Weights of a small mixture-of-experts language model, trained from scratch on English Wikipedia: 23.7M parameters.
Below are experts of layer 9 (counted from 0) of a mixture-of-experts language model. Rows are named router (the router's row for the expert), down (a neuron's output weights, with its number) and show model dimensions 0-127. Each number is 128 + 24 x the weight over its row's rms, rounded and kept within 0 to 255. Numbers have three digits each.
After each expert's rows: "comes before" lists some tokens at least twice as common just after its tokens as in all text. This comes from a sample of Wikipedia text that the model never trained on. Tokens count by the router's weight.

# expert 21
router:076133103109139152112110113152124170126107082135175166138102076117079109111153142130118155145134132106141106106154126115175093141146106088152123162117143101117146102123139140144138150122111111101106138118101094130130111155168094144158130093153138163096116128135149115178107124115160126149175073144098119120151116103088120108137167098098132090131131121131152138124112147170131132156152
down0:150119127152103151107147168122117119128166112150110167137193079118145106101097139154127146121137132118091135115147071131133146164118109153118117145134158125154190133156136112092110185132134078156117093156144113120103133104106164082088171115114150125147124098166117137108123090175128112151099156119110122120121157135149119113107114123146136104110116136101136088108141152131108101129152
down1:136120135102132073112155127136126126126122150101116134101096138118149131106100156124108105094126101131114157096099113130120130139132128097131139126114139095180123128159105119128158123129150142163156107071165087103137119112114126113126149100133101125097162130148154175194182122177147158105155157138110146109194094131151140149126154139116157163096104110141088108104154116119148103140123
down2:146137126102157121131099113103108140130113146074156136098103096146140114148107159148118107097152144080141145104106141124133140150127148157166165166151108137123088148113142153141103120117106114126148145121122134157144112112155172134146091147095138137133147155131141055083173116143112090081081074091140127108120116126116136149156138174124129177101126119148109142143142133161118163115124
down3:099118134112140150126081119165102189138111117148130072124127145115148148155102121111117158109121152098110128100146114098135079139147096161137083121153080134120133124116129153089120079132160126118141122132126111101151145098114123111139135125148164133129138104102101103122171112134148152110137164084145130124134140121132082136215122120112137142120158145145137178161126114112154132132181
down4:116155170139097127168103104111130136121147135097100160090148115100137152143113092160122125144137082149138138148145115142157117165183135141124086131114132131159118108111108111135083168158125123122099163134130185116135106089137148137117163100163132128115141126132085110123147085093072126093155118128070149125141148112177082128124115128147133113108136098139145137143126174123111160145138
down5:127120142117140156108121156077135116077150148118130137189160130103107106105132127159162121117119096123132133155151133127136142092136095130112155132114112116135115129083132085129128162132139149089103159108131094085155119134120150094169181158164132130126120137114092131129141054135139064153182153122117137109113125093170119105138138140151132096127125143161140144120086123117125131132164
down6:138139145111109094128140148097119115094148117150169137115140114109151123157133099105170077099139154104113119127145132140104155141096153152139158161134133140170130155102122147132166147125105161139136085102116074143154175091115110127124073130076115159107138134148130167126102139127143087135159127129094101123144109140169083135099119144117178130120118142160118119158094136120110092123176
down7:123182121116123135110146115122133104166146162080137148125148089136153142140145084137126115116166144128109151120116135046163142134169127127130113114096128109122135126152118119153126133128096088122146109119148168147142136133115160159103131130144145110132180132181100142148140148144119110131106104151152140144103101101125143141101050114138155074084143136173122122126112097088142094128125
down8:154067154133138152153127100136131125084109140146171124135095147128101120137137152114137138134138152141148070141133102163093131139087096118183154143119137113122125106083167107122103136122157150140123142152093071139096153111131115103146121113114126156136096141109149141109130082112171165127153119125107092147135129164168100153087121168092117166136120104110124103147145168160112115136132
comes before: ".", " to", " ", ",", " and", " in"

# expert 15
router:104096111131123111157125117133161133173132118099113132143162111113131101140124125093119169154098113145169119162119093097080088099170132122100189135112126124152131116141112124122113083103135089176140161114094104100110137114129115138131137124138131142089156120136108115166153120149148110147080124140106173105152141154080182137104156144120134156076110173113154130154126142136112131125126
down0:122159153097137165127125152113126107105141165145161135099070106137122137157141091150141128127153131111171115133109142131163116120119126114154116159113111139066109097132136146145149144090096143107118189127139114133155146139166152101081051107167161155132126130103116141129109115146144103116072105121138134103124117114139124112146142095153104144145136132102127112178085162100120126130157
down1:151096117153172105126105111123107123144134097155143118113137113084099116149131094111104139163120105102113138128094066145117112154129162082104122132114181147138111157132141105119118108158062105150123144140133082137116149122116103137109125141162098107151111145162138141094086141153163126139159169138116118170172100157145149113145097140145133121124105155134143161167116118162148160101098
down2:129147134130147142108136140106148141170137097196099123185114144129140147103151121106150114104097110135122167118096155158123170132163126064136141109164150109103135138131103129107113133118119149143128129127129168111127147130138133150148161084126105153117087088164110130153146162115122101110115085114131126143111125137110113160137161131090101169053135156103144108118126107076140116148141
down3:153150094118105056123098138152105112146103189143139156138138153145143109100117146149129108121104108119109146099098163076137148167186159144116109128103132093128127157121102176121116117118153126158151148127148135129143144144093155124135147112111106141176101089099104145135120154185110122105102135103154095136124154186103137124141143134109105150099100113118117118121138117088148131115115
down4:141144162134138095144103117125124117113126105137145165161106137129137148152095104114112107098088173125114126119100177194119115158112161099097076121133141127071122118150174139117101128108153095100119135166138130125165071138162156153122163118085133134132098135125121138094158144119138155147133167104117152113121178102136121142127179112118140093154117086117142134146102148132127126131110
down5:122125173112148167118103187151096129126119154135141149133148172138127080125131126163130147125132101104138102123119130136150114176120114146105151098153119115131112143100141161170124146125135151106147143117163139149098116132075091130170126131136115132125151152132124163116109145141115102127079145104121118065093111097112136163185154153102106114139112149111107082130159134097101108096077
down6:117120156093167128096131147081126173139128129073145121144137158113115121115111137113148139127115099135139143137133158129119166128088136148135126091130136116157140140128144113121103099103086148139142147138139107130170145148112113155128099127093175187100133102134108126143154175096162115144087098134132120066165140126087123132081105169133134142136160135080144157105098154117144114082142
down7:141141118104149131123165093153106168134136135106135114102134134082124117105101152108159131178149101133135099130151094086113103123099112163120194122133120145121109145133140132159184121116165098147148117123128097084099147127133107152108153110138064140136151094150099106136142088102118118099103175127131126101101123104123160160110160123113120169120126143106119148154133125151144180152164
down8:121127112106136141141114136126122135106153106139166107120128114074112124146169112113098111146102078156133157117101125107079121168132113106119120141134117146133154156153086101170136128075160124179169162076170116115124148185147123126085160092099125150143136106123097141163123148131145142119117122121135121084144143134162109125088152134095118159139172117103162141150109138134103147113114
comes before: "d", "s", "st", "ment", "or", "r"

# expert 0
router:122135131168138131086115092105138113102144066104136137109106119134155148116133114164143139154117087156129127142128142115148125144181131132102134142164138160105101186079145129150110141109126167131139077101152178124135115115116133115091134119100137171105145102132138140132100170121136123143093134132163057125132165097140111165103133108132113130140113141139122103125151094135133106098068
down0:151109141078099135139150167163154120147131161126130104100140147155160151119085120134145119144115151109130152120099145125103160153092142171133147116159091165114148122123105107116128139117202142119135108183153105097124134136126101099142163077166143140135097120142127115094133117123087119086150135122113121102120133125093136104136095118133172139144107088065119140125157149146101163118132
down1:106139143118105174112077111120096134137139133113132105183133142133127116093124127140112129141122154159142131153110161134132104118140112144058147128119128137115117069112115095149124155133154134075109184150116092137121142118075161180130117168145118147126116144134108102103148157097127129095185152106128142162151121135124130136108106128081146144142134107107134109189101130153128139135169
down2:128175162176097133100106067134109148110123105152140175133157131137105112106116167171162160135116115134114175104111105148106094145133126126119145092162136121120108144085104135134139148169099108134112115129164098168054098128122149120147107124150164124136104166110141091096150147086146147147142140139134122120120158115151116130095106112131166132143163091131106133143139148121128104109115
down3:101121128122096087154108093111125169161125144174135147104129138112134146165114142153101080094103110155096167112162147166131135123113122136082095130084132155120170144096148117074141111149076137137152109123097120154122168113123140130151125104096143127142159132118129146133121148138135121151122156122130135117116156176176092164090134137114144090134137121179107105128116148095088119141106
down4:155142114122124144125130123186118139135141161113158137132151148104135063091150160118122126139157126134076087112138120106134127122088138121106182114118115135148147144081109120091142110127149139134115113125147134121102123153124129167104105138132128132147158143179125102139105137134148062155068109108103147135183113099123167078140133122138099130129161128114112115140130153085161169096134
down5:168122158103136141104152146118119111080154125130135087135110075156174136116142130126131148133097114133125140122112147101106147139134068146121117112116137170137128154140095178095135146091124105134118118058146085162114128148112153133086133115142138138111124148161112154098129132164143138106092093143127155123139144115131163104150176118169162094113122167127164118100151095138142124082121
down6:106118110157132136164108101122103119096128126148164135098155098157128125119060158166136148109129162122157140141141142153154167130145140146100136163130125170140108130158119130139128122103160096088122159122125098124131137159079139133100110112117121170135151132040084145094124127117067141117103139121139158115117123147160142131120074125120170144152144126137129126119119126150143082112094
down7:129131142099111164146149113110144117113147164123143106113141101110140175093095114182108126110173133142103111090131141193097114117159128145140164147078169140147106114093130144126067112114144119120155084113129118135143148084129153135115160138122105120122105156109092140136124155132137132101141152127144143129106092089151094145128174138126120124128115096140168195136103149151120132157116
down8:168089140149101137128124175192153102108141087132128141148141163113103106124127120147138113131143147141095130126094130143124146126121183139127112126130108136139145061113129172139134150159141100163079155133145167101108118114154093164138130106152124141148094118146113112130076138163114136126149121088110131161113108133138149142139102139113112093086164110074155122130102086120155096148136
comes before: " the", " 19", " a", " he", " and", " his"

# expert 7
router:102138111118146106172138101109138115130122132104158075131153119132120067131134151065140156153139158176157109162173127124109109137128126167127160110138126147153110104117138114118128081092109141153123159129107154085136114088145133143108120131162121136129085137122106134138135119154139085152144089120143092118176128185101150087138162128153138153141097142105117142153144153149119175131138
down0:150154133129136127137126153122088163143177102148143138163134111134157112105121134144150138104147188138127141103108127155111123076148132137155138098092117112186113131128086135148115089142124091191132143101146111153090109111100116111098136120155106129107125112155102130118100115140171136106180136139124146109119106152133116142125195123091146142131099115101099133172149136099142129080098
down1:129139122144135126154158138177117142137134143158103118115130146101112133151117086164149164131137084132128116107094113139151109145130113110159105146124116129129108089088104142149102141155096142103170091130170134115151134103104133116147150145173111102122143076108080091164135134148153142173093135164084120159090127120126110151139160140106147125102180086126117103190107107133152136137128
down2:169119150130169166156083151115138130122147123123128127100170169121171137093112133108113086131084108134116131123109121110132160108121114133176106165119117114119150171122150100131064132120119138129118077146130124111078133136120111138160072141129105138123168110155139085124140163114111085098152143102138111160139125151132125155171096094104132144088134122136142143127114170102148134135171
down3:110148127137097150079087118125089123118170134111140139166104132130131065145172132124102101124089120136127114132147121112127123157183131101177160159137131112104139147142117116130126168154121121155128145118162083135134160132188110148098140177120108133157113107109182156118114148135113113173133117150114122079143133089111115125115071083119119121115129147105170135135113140103135118124131
down4:045138155128151140114156130083134123117148142152115166134151124158171166120080100153120153156136077123077108123130131141159112125122143083121150165141165107150162131097165119135102118118153157093155107118144088080137153116121109122118134155121108164107126121128120085120155125128122158126118082122146125088144153129114099114132096126128160100096105125145154135115142137151168138140145
down5:128114140125151093098136099121179142103127108105086138134147099111120092064085112108120113177105114124119160105152141114138153136123108111113145136171137099108114171121128151132149121155142128150123116116149165133081110108154158110119119097123105135172128095149147142137143164155158111137142155105141127152151139122146175133121153068093099140150139098123196169104144107125118141147112
down6:156117118174100126148150143088104123110126157115142096132116113147104120144132148149127084100155137172137146100102170135157110154140097152143155137150178089110076115173086128091116128133124128185134117113121110123125131140121152152150129129155125099129146153117060108144103116128067117106157126147136112130103181124117129116082136142135161137157099120090153111167133108136115117133147
down7:165125142119100116116135113157120117069112145111144135184138142133157104116123120064112096141097145100088150131146153106126132135153148102128110154128117148130134147117117170121151165132203115114106107139111108147100126144144136143112126118126132155165141103110130121121123097084113077119141119116130114113142148184096125078170098120173145113130125163138132097134084174128170107129132
down8:093107154109143139154128094092083127122142160117128124107125128162117148098086120124141174123179080144144166114135139110151127124081103143135123141131166112149126100103149145149099121112094136165144133093159126122133124136157112096119152137161138086143083116101112126064183127140119153131134153147164123086110154116145120138104126086143141111134180086136160126147142123094135154113142
comes before: "\n", " ", "|", "-", "==", " The"

# expert 9
router:101116097090121074122122114098161138133171130088135106157103143146134157114135125084141138151163127110151134169092103122143146158107111133153161110139131157129100111158140146149080099122133146068102151115093167100121122106101131131144145148139132170106111160152136123136112119096092123132144072101116125130184165125125112120086117120119105154159143158134114189102134118153142121125119
down0:132118093140149139108175103115130110120124114106125111112108171114123152162174149070090142152109094167138142125141173113133135136147158137125116143109149086094119135097138127109134157150113120132138147155085080177120156105136133109138136114059119080162122134169118138104152149149125143161118072131120113145157131164108092108116138147149105126132145099122158123172158104145137129106118
down1:140120110177133145130136149106121113108133095152106112110145111151173120131154139177139129112143136088108127121159117134138125139142159160166121133093126123195098079117114153104107151090117122127111138148146107150142134150101138119072104178129067153106121166096106150125137112128111100148111157102127131153121163162123134107133089108129153116081132146136134181135111113135131063117138
down2:130148105152126126135140105107134108194158149119156114185120130123140135128119099111106100142093118187116173154144108133197180132128114112115088144123144163134110124085110118111123095092140133147144114111119153145108147150139131103152124141151107140158108140122162148143105136139141102127128095141118107146135057142136092122124121103122075065132138118139108088147105149135110159134108
down3:110117134144114111113147078113154138149108134122184159108107081120114173138183132180164095116145137145110153122163149109117094085121132172146190132149154074121120118138134137078127164151111126162147128112123103148137121116114174113143141095115109112110135153151120095109123111140149126115116164119138129122145121103118093141105082140105109129090107149137138153124134161090109145122165
down4:117116128067112138118153098129128163105148190131113111107148101107121146099158152151118158144135156101151144132131130099128127108118120159105125076146118129089182112107111142134199123159129122130117115162154127131116114096165142131092139095150160125105135100150134096094112144141110110099129117123115160151130105117091112166174141128123111152156134111168095132114144169170107140114082
down5:105141144102120097120084124122126112134111087133159141120149127139088147138139132150109107124094103140095087151126106135100140128148142090104113131113105111120128154114114083154131108116123143139079135155197137141111130167141110180142113121128179157130165095151132120157134155151161140129149107090149120145088132124123185117132109119097127136172168083123164166076093127120144132132144
down6:144148120135166128162110114145111083142119111122151125136101120146125084130155116118090099148125125136165122135086172176155145103101128127134140130129117138101159094097139127174135143114124163182116102138151153109153114100139094137138142150123128146064145101145151104134161151114121131141085134051117139124108112128148159109122130135071132144140128125153094159105081171147142141121097
down7:154106115158149167129129109143138103130117127123130118130105131125147133167158170134100070132165127191112130155102132159139114124140129162127124117085094107144080114113122082133093139113137122108113150126171074121171132112140146115124123119128120122136104160105131183117102102149160125123119163134208138068108165111113094131145120126131153089132138106127160103160103135114124125118121
down8:146146143137155118119132161138148123099148138137098153109126155133135122145118183099164139147080116119115094067135103112107128144105124120139110129111138111116109089128163113141175092099114156089094144128112115154138126156105119121134098129142170089128162182134126136074103142151155139110147123145180151130132115120093113112116152119134158121134134138117099142069119192110154104174116
comes before: " the", " ", ":", ",", "°", " a"

# expert 3
router:075109108140189135125116087133143159116101147124125135125130156112101134164188113118109101107147144170099127085109112133083111119088119137126121146085117120137146155161111059148126144150114093118114108111123112165161120110096122155168120142133160136120136144125128143136171099103166143159139156092108156166134125152168131150088124130132132164126168127134142111140135084141135114122105
down0:164135131140147145151126132140120106116144083137090146126123119126115120142103125157144091139112128113103066133180151106140141132131128139155151082129133130090088104115105155117097131138133151121122143130129162129164146116122164109174133150078149136160124180129155151097155129172126136095142127103162098117108135126148128087132082107112129123153157150128166115046122162132130116098086
down1:110120129110140119108119095094106173220136095054133109104104140153109139129120142167138112194153151163168093167082153122118121140114142132109131100155148125109123101095150123123129092125152133100142098132158110151137117090078152127116122130096116098119115132128130157130135108100097156114143134131136170144128128157126102117125144145151163105128120093139129160135154130131127153144139
down2:124140141142145156134128140109097143112137110134145123164143146140150126142085105034085133181102130163091118160150154153140122110135132150101136130155118146136118096146094106148075106146098112120113096156068102158144113089119109117132165178139119161137103100099131146131139116120145146116147124110150121132147136150133111138100146134124135097139126106109125108122116120207157150155137
down3:161133141144120168127136147148154122128108082111101149169146103160154156120094040128166121171118100153084116117125122116115083157141145121151169098160116167125130092140158133128094137144107123118111137140143139137097137118121142159117113138122130104175141075160124117091155111134131162127155148101063145126112145161143099124099126171125109121125148133096120122103123135125123112133097
down4:134113131140170156089162118093096118124178136140126176138132154102159131168087128130134079142127125141072137130146135099164135144119156111163156090140068136092148134082130128132124141138146125111152153106140095177100137138148087091162139146160161150137122156117167132089161120150149102104147115119130088120125104124125117134141116124079143083130127155135123115116126092111105136126123
down5:083118139091130157137152117080083118166158179157136163153145143107098152144122131139165131114111130135132140143141129144128134100142103125083127137136157086151122181091132147125134065079149114107135174090155090138130159162125148132108136125120117139088102125117087156160146121148115132124147160130117117143098142081118135126087092107139104127134108131124107149122096132130184140113136
down6:135141105114080135098096173107140108160177133127125148174115132120119177128133139187126128130152128149149128163158174106114109123148122111148175095137104094147135122102110176121093140119138106122117154150152164150149096138108133126100143126111114165141102156063117081083129122116122127107149134154120149130073123114115127110131141078115135122145123145127156137132120134061126122113143
down7:156165145100140142136140114107109142100130120143105151114108134188092112140112125105121127096118152107129122124069089133164176134103110090133079165106170107120141149180110143106145103101141118132131132068127139111144109157132152156118130144160155080133158143106198128155088112123155144146140099109107110126125138133106138125108105129179119096148148092107137122135134131136171128117136
down8:113126119136119115139139113138120117130151107127129166154141116129141113115100154128131123136154136135140130117076139183146116106123141116092174116111143156121154118122136137101136155149094081117116090109084116112104149099075154156128123130155130126157186142142128053139122118107123103096188150083090127140133164133148191095115140117156107148114112131123191125134110121145152111150148
comes before: " of", "ed", "s", "-", "ing", "er"

# expert 6
router:152155129174195124147122156151102123126110097094152102152098154116134156136111116139103136120136149090143141079060130087134125100112132103160150084119154142111097146111150117156109130156133148117137124158149164117133114114093155134094109132072143117113153146130108135117145133132146155184159086143132125148110130153110155117151131163135125129113149065086140130112134140104146096133110
down0:152125103156082122160121140172114146138100118148124103092135140135149093133095159130155101158147137137186136126115125145165112079139143135136112172186120102117151119103121125096122102101154171141108130080180121118139131141114127103133122113135148095142153143166118127130122126125137129159187133117176108111133118117139120123141089101104182110140132091130116111095099096129102127116071
down1:125161094145138153140132141140134092134100113142146163162174123101118164108148121102159097144127098094151158139092102133095150139118130130169168074133098113070157119089145159105107089124098162111114125107111134123106122128104161166137087166111138106145126127128118140131115107138137127168129143098121158142135136122106134118193096111138104134080150162111154161115089133123130157157130
down2:126060130111155118152119105123131141111132134145101093147118144141157146145104114150095102179133179141111133127119152156137149092141146144095140116128144111129130132129100107122121109131123122087086153150188127137144147156149099101099153129088141123125113162151143115143116126157151158082179148083089150129118108138133152082136087130134132133155080111126162171153104118110131103124079
down3:127133132148138084130118138112132112133134099122111167120129113149084110074101099119128148083111162117155154106167146154113108166095119127111134129149123132123126113188161166093120106097160118118123079146105165123128118109150115132126165091180105158163125132086156167148130097111095135110144130142110109152148147197088098112152141114134125146113108107159123149098126142140161144137137
down4:155126110127175136126145137106158138115134116118111165190110144160139174137135109140143108103148144107090155132111111095155133091139188113158153120114134147146144141092140113147161126133144144132130140140161136105131127118141130150094140141103088121099118111156154132140146106102118138066144140110146140086084104105106177104122126112079071117129147147121123156091094114065117130145145
down5:166124114159106136099177158127163127123111151121119129135185125125167108117121152150118105092149147097154096142142121120163105106112175094100139107113144135127128116154091144135127147120156118105119130118118146138107156153109138135136156113129107156118125151121132085091098094127061103110137182100149134130088167141127138119166080111132138114183096164093112160144104107142126103158116
down6:163155110139073131133152141140097106132134127114165087121128172109120107101067126105130167115147156141101123133135117131136137136110159147112102109136118144146118153137131116123074144128153141142135121175101128162099109130147140136090133087125147124139124157154124098112108118161138120140152166135130126102036129109172148136139166095115157124139171136075120097117117135153136107092163
down7:158154148109094119122140158110118158162123135177124145083132164165122139137135148117134164112159135133135125111162131158152122144106126107158114111155138101116131119094152150083102115136099156116139067128131085148119144118081149070115130148161125117134096156132104113133101085102125121115103087090161116176122143127110133127104124153129146094079150174107126115131143099151152169154133
down8:112141128145109138130145127141124109120084135128108105139158142117135091116118122160152140119139123137170148041149067126133123154110099121152150166159123145112115136125112121107117128143133149163155127152105120173130143095098159151105108154094122112126145135137112127140118132090137139119146089125139144117130098143137127195141084182112102086175109149112163155128122102137086136136068
comes before: "\n", "ic", "==", " of", "ical", " =="

# expert 26
router:148139129089083101143184081122139139166110171129117089103126148124131126143141155162094140102117144126128109127122114158154158112139132125151141129081141143142118122118141144119160116128115146111135124171115114110137153074160120146151181126103072183068133136123163125152119195148123153107135134104108120122130130154081106140147148148160130118136146108080104134146142131106102135114105
down0:179079084110034144109143167159170114150137156143088141125123121132147126131069168123094107157136098086115159128135160115127093102108131109112167139102143122100151149141101102102166145132138155104125099124125157107117116150153132145108130089168161095112146154132142123140130147163108137139168111118127120137127135131145118118138117113166128098134112144156141123139148111117138166106132
down1:101151149096098149157079137124140123139153169132137122124162155092124160132156109118130149158103118144097144130107138133112149113178094112118116095128079154101146137110115151146096141149101095171106147126105119109136127114124138128105096117072068127163154092162135154151131101107133130104144085126154152151141163148110094133125112116138145171140146094133137092150141130067153126163130
down2:112135138101079120119147105152114094140126130073167120168111134117124112118120163110169143117120134101139118108136167114137130129137173096157173121125124094118147130088168117111173162101099131149168180115137129096161123142115113077132149117102120129139102120117054134142113092151151185090105123142124122151162139116119121141128088116107114139155138137157160095125114150147109126139106
down3:173157101065108167141133101133114146101125120079140149104112073152126162153128134161185124147141124114140122140104155131165132088140140142113115123079097117073137106154100140099117143122124132093150144139173129145157112191131111148138103130160168124102140118072110099113132117147140134105133130092151137144121129173115134119118130109131153087101141156124111148124143121125159122139097
down4:104133126114121097174137114109111118114132110106125133132147121157125178144121122106130083188106135137110142098130185137142162106139083136133127122113130131179125144136152151143111145180149128158101150085146145139141099110109103131145086120188112129120137153155135116114144107122074130127122084052087091155148158135094117132121146110133154122125140144129115163172146108116116113151131
down5:129153141155160174138127138108139184104143138122154116132126136121158115095128099174160112132121117120113138139141093177096095141139127102126180136143139109116083097127186150117152130066137114133159139111141135102126138146139169111121149115123121116114152082115113101148150132164110102128144123095171144142140082123124094095109158141128124098142126151122154130126102109133066121099068
down6:119136078134141119147149164112141120093086143137122167102136127154140129114101087148126166168150159134139134102115152138138124119127140095140147112138104099082122122159096086140138125143170147106160093120109162108110158179127137101158141121154147111138103168102137115129097126137141122086135162149090149153094068085116120111145089144140094108123143163155134108163140142129147078143136
down7:135147103186111113152123125097112124107167137133141147140167109137147158118092073173141153112112123107102128109134104116093087133084149132129176103108107119112136096135147082140111171129112135156139089078147125148148134114114144144127114138127146172124121126113134132101132127124170136195155114102145145149108111126157067124092108162108132135123121149138170110135128119190140114134137
down8:096133081078128164131103116148116125138199142089099110158160134084137139134158122143109128155119075139100152105152159100095158114152134175152105125136110125111100155124093108138108140167100106159125129129158117118146135151163082149116087138162121133136138066118143140126138114121133150135091136120139120174107096118122105137127104123110143118161110133125161131100125145174122163099134
comes before: " |", "-", " (", "'", "o", "e"

# expert 14
router:132166104104103083118132143110147091128108170116138103163129149127141104118145106093160141136127136118150103135157113118068143122109166146157178133113183110112100116133145115117124117121083111168155153121084112087163120125132125142131147127107123124135123116108147098144133139141160077127106108161114151113159133159083153103111182151138140129130113154124113167151125142168105193145135
down0:103156110158161127134136143111128105105092098117160098118101128094130144153195113117139152123108189169135112104132104157121158170144133119149119159125098146136097140098157133114111085135094097116135105149150093120121146125139144098111090124089130157165141118115124107140082087123140163127095126122093167109142138104133140148089121135161125134105180088156148102152123141112146137158148
down1:108126109079145089104143101123102108093123098134129131094126097139167109122132118095131182144124132094184104111131106125101109105148174140142156132147074113136123133139151143117113149120123155112137108164169134129151153110156099120088122137127112136089170124174126120148150134135169105147121113140073142141156123145089134106139111122149133129194104180144152146154097111113138164124143
down2:128091126175107118134131139106106143129121141168115151115157133083136161086134125159145145140108150129073184144100137124123124166122164175090116132117148141130160129143147133105145164120159132100131117083134112124119121102152141124120139139133149154115147116139122102126119113148076160147106128177131160132073126072148087100110171101136136112093101149089135160117138174134122093135142
down3:111090104125097139128172075138142108174124112122123149176180111122130144124121129169120126119154147121122130090122124097113094116113165122097151107124103146115138107156108125082162127129149142091088112147120129114110133124155119109128155165116168157100133156110094187133108081119128109128151134134107128128117095132110185097140137168151166117139134118114136080154098118169147129149164
down4:150170089127083134151131119121137159130184102096158146124137122129119118155144145094140120124132122164129119128140090156142075130096163170118105132112107130120080111096094151114151128082087117173126154096104106167095123143126145176112116141111125105184117187166143098114106137136125147136137097122164164154108130161124075159134123112151108134112118118105113120133136113132131111123120
down5:127164118146114124123084097139130085117121144132083104139079110156107092117122119166151153113104154095116107084116107120104172128136169102149120118107119106130168138133111105135150151146151126111146108161097119146158128133075113140092131129141102121146112133150160127110125086152120166113133192108107090168117144160130138124115153173161137142125113132149165117096122118125132191164142
down6:112074133122112139133123145142165099112120087152122158076147109155117127116160130091132118116105160159165116143139115154103156160125087171110121106132145126091131110152147142165139084071129121088152161100173138104123184152137141123102108125114153074137132114162127136145120102098133155127110135132120129126125128125160108124146125082158156097142131167126112145095145103157120147077123
down7:134121135105071099159114157114103123161168121138078158098134129165127164162127056156138125114098121111133167136119134121119119103144128121176100143141100077109139124154143095129120141168123130151103125127137163140189120088128109139125136152132131138148133103132121124085091123128170162083123086135130127120096179136138101111138131134120155160142112129141103105167136116134085115137153
down8:085148128122130120123137142157104147155110138042118068085117165145101117122129134083116140121124113162144107153151156137117108170107094170155123103148126132099116125076129155088143151099123152081128119113109122121107155173130140102155140123134109097130115082163133160180120121098117129126123112154134147146154103146123108131155172153137126113138160129156133123171134126152121135107140
comes before: " the", " by", " to", " in", " a", " as"

# expert 29
router:146122093123092093088111098101118149126113151125124130130139171076126122114131163172126145160162147105091117137133150115084141146128163150149100092109104146138139089117177183115147138128098143149141153132115131149122142130123145125103091167134148106109127138145159148126115114111108085161098100147121113096133127124128109162118094182088089135180163119160123159112104122105143111153141
down0:143121109106104115148116116154135129123106127184097110138118125152139064116114133047092139144107129140150155124171140131113142165134150089138120075128130145158066115095123128172155137094139121176101114096085108132134126128143105092163136098125109114153119157097147133119110144119137124158148167134130148163153111149134114125158151145138138131134132114109144143163102146143099073107117
down1:103135118126123130138152120134087084169121125127131130107120146126123084128124106073158175143091135106129106152191107101109129134104134165125130126122096137147140111117169083134165136102132136141171132139143104134129162125120127118069112098123112138164135130058162143165151110134140134135120162101084084090133133128139136139160137106161131138136138127108108116141159137094187162137103
down2:173155110150152121158155118145127094115143114097141154120139100137154089126125143147161151146098108134154092152149103096115139104095168104126096119074122157123134146157132147115123178094149095156139083140117118154136134127112127144130173141092146170108148172119144167113119112100133094154079114143124096130147107165124137096103105110121105137154083133077098153107128139131131156152113
down3:128102126117083167161097139137077115095148113150155071158106117139105101152139140137106111153137142120113142152132137134142093133139162146162152098098183143142133153145107092150101103143132118116126137111101128138126170100132099126124115162111154177081090104153129085131131134097140100163132131150113165183145126143112122117079124100090124135119129134153149100116103115164120168147139
down4:133151107126111151112175167122167145122129146150119113137107116105096174129102136078124121110090140168128093114143138128142107093156113145125139133082101141137143170129140107129152126127125130097115124165124078122149084103124146155081126104159127113085127139104155107168125149137169188108124105141134124101148117147113121127145156128096172134133093139157140157120096111149125132183071
down5:140117064092160122123127105144139123093122157089119082159119107144093103125133142143127091133083135115161115128137126133148109119101094093124130115169123179143157122135101143111119116136114098112124163135154134106105176192123147142091145183096096148124113136138119145114141146139159121125155128126114143083124130151161141143116155164126158087133146129156160099106096132136144088179115
down6:154073105137118137130119128119162102105144131149129142094110140157090116132169111136151081179103136138140125087124122154098116149171133103122104103119114125187120197132095124143090106118161095116163182126107130145135105135142127146129116115128115134127141093087134116105133156135183144118141120151126149103129137163118099109151125162161147100153100117103179095122087143123149116132121
down7:175048101133078140120142212154118086135117145150122119137134119126108130183101090122134141132138132144117087131111112133137098100136149131134150098146101112133113141118101147081096131134123096169128121091136142101144136139096095125168163136135129128114123098112134108104108133132108142130135139121162158111149096132167139140150149195123143131113119097120180147112137112147153110146134
down8:123117120138121124139085126152122089178133124187104119128126117101128142165133160113152101128118144140102106155116098124098070143159148139132141092097113144173136091164143117133074128094139148163100139144154117087127132155110112100136108099130174169108173125104088101145143125132153126092145118119094121106169161117151124143130143108125142097122141114162156120149135124081167150128155
comes before: " |", "|", ";", ".", " 0", "%"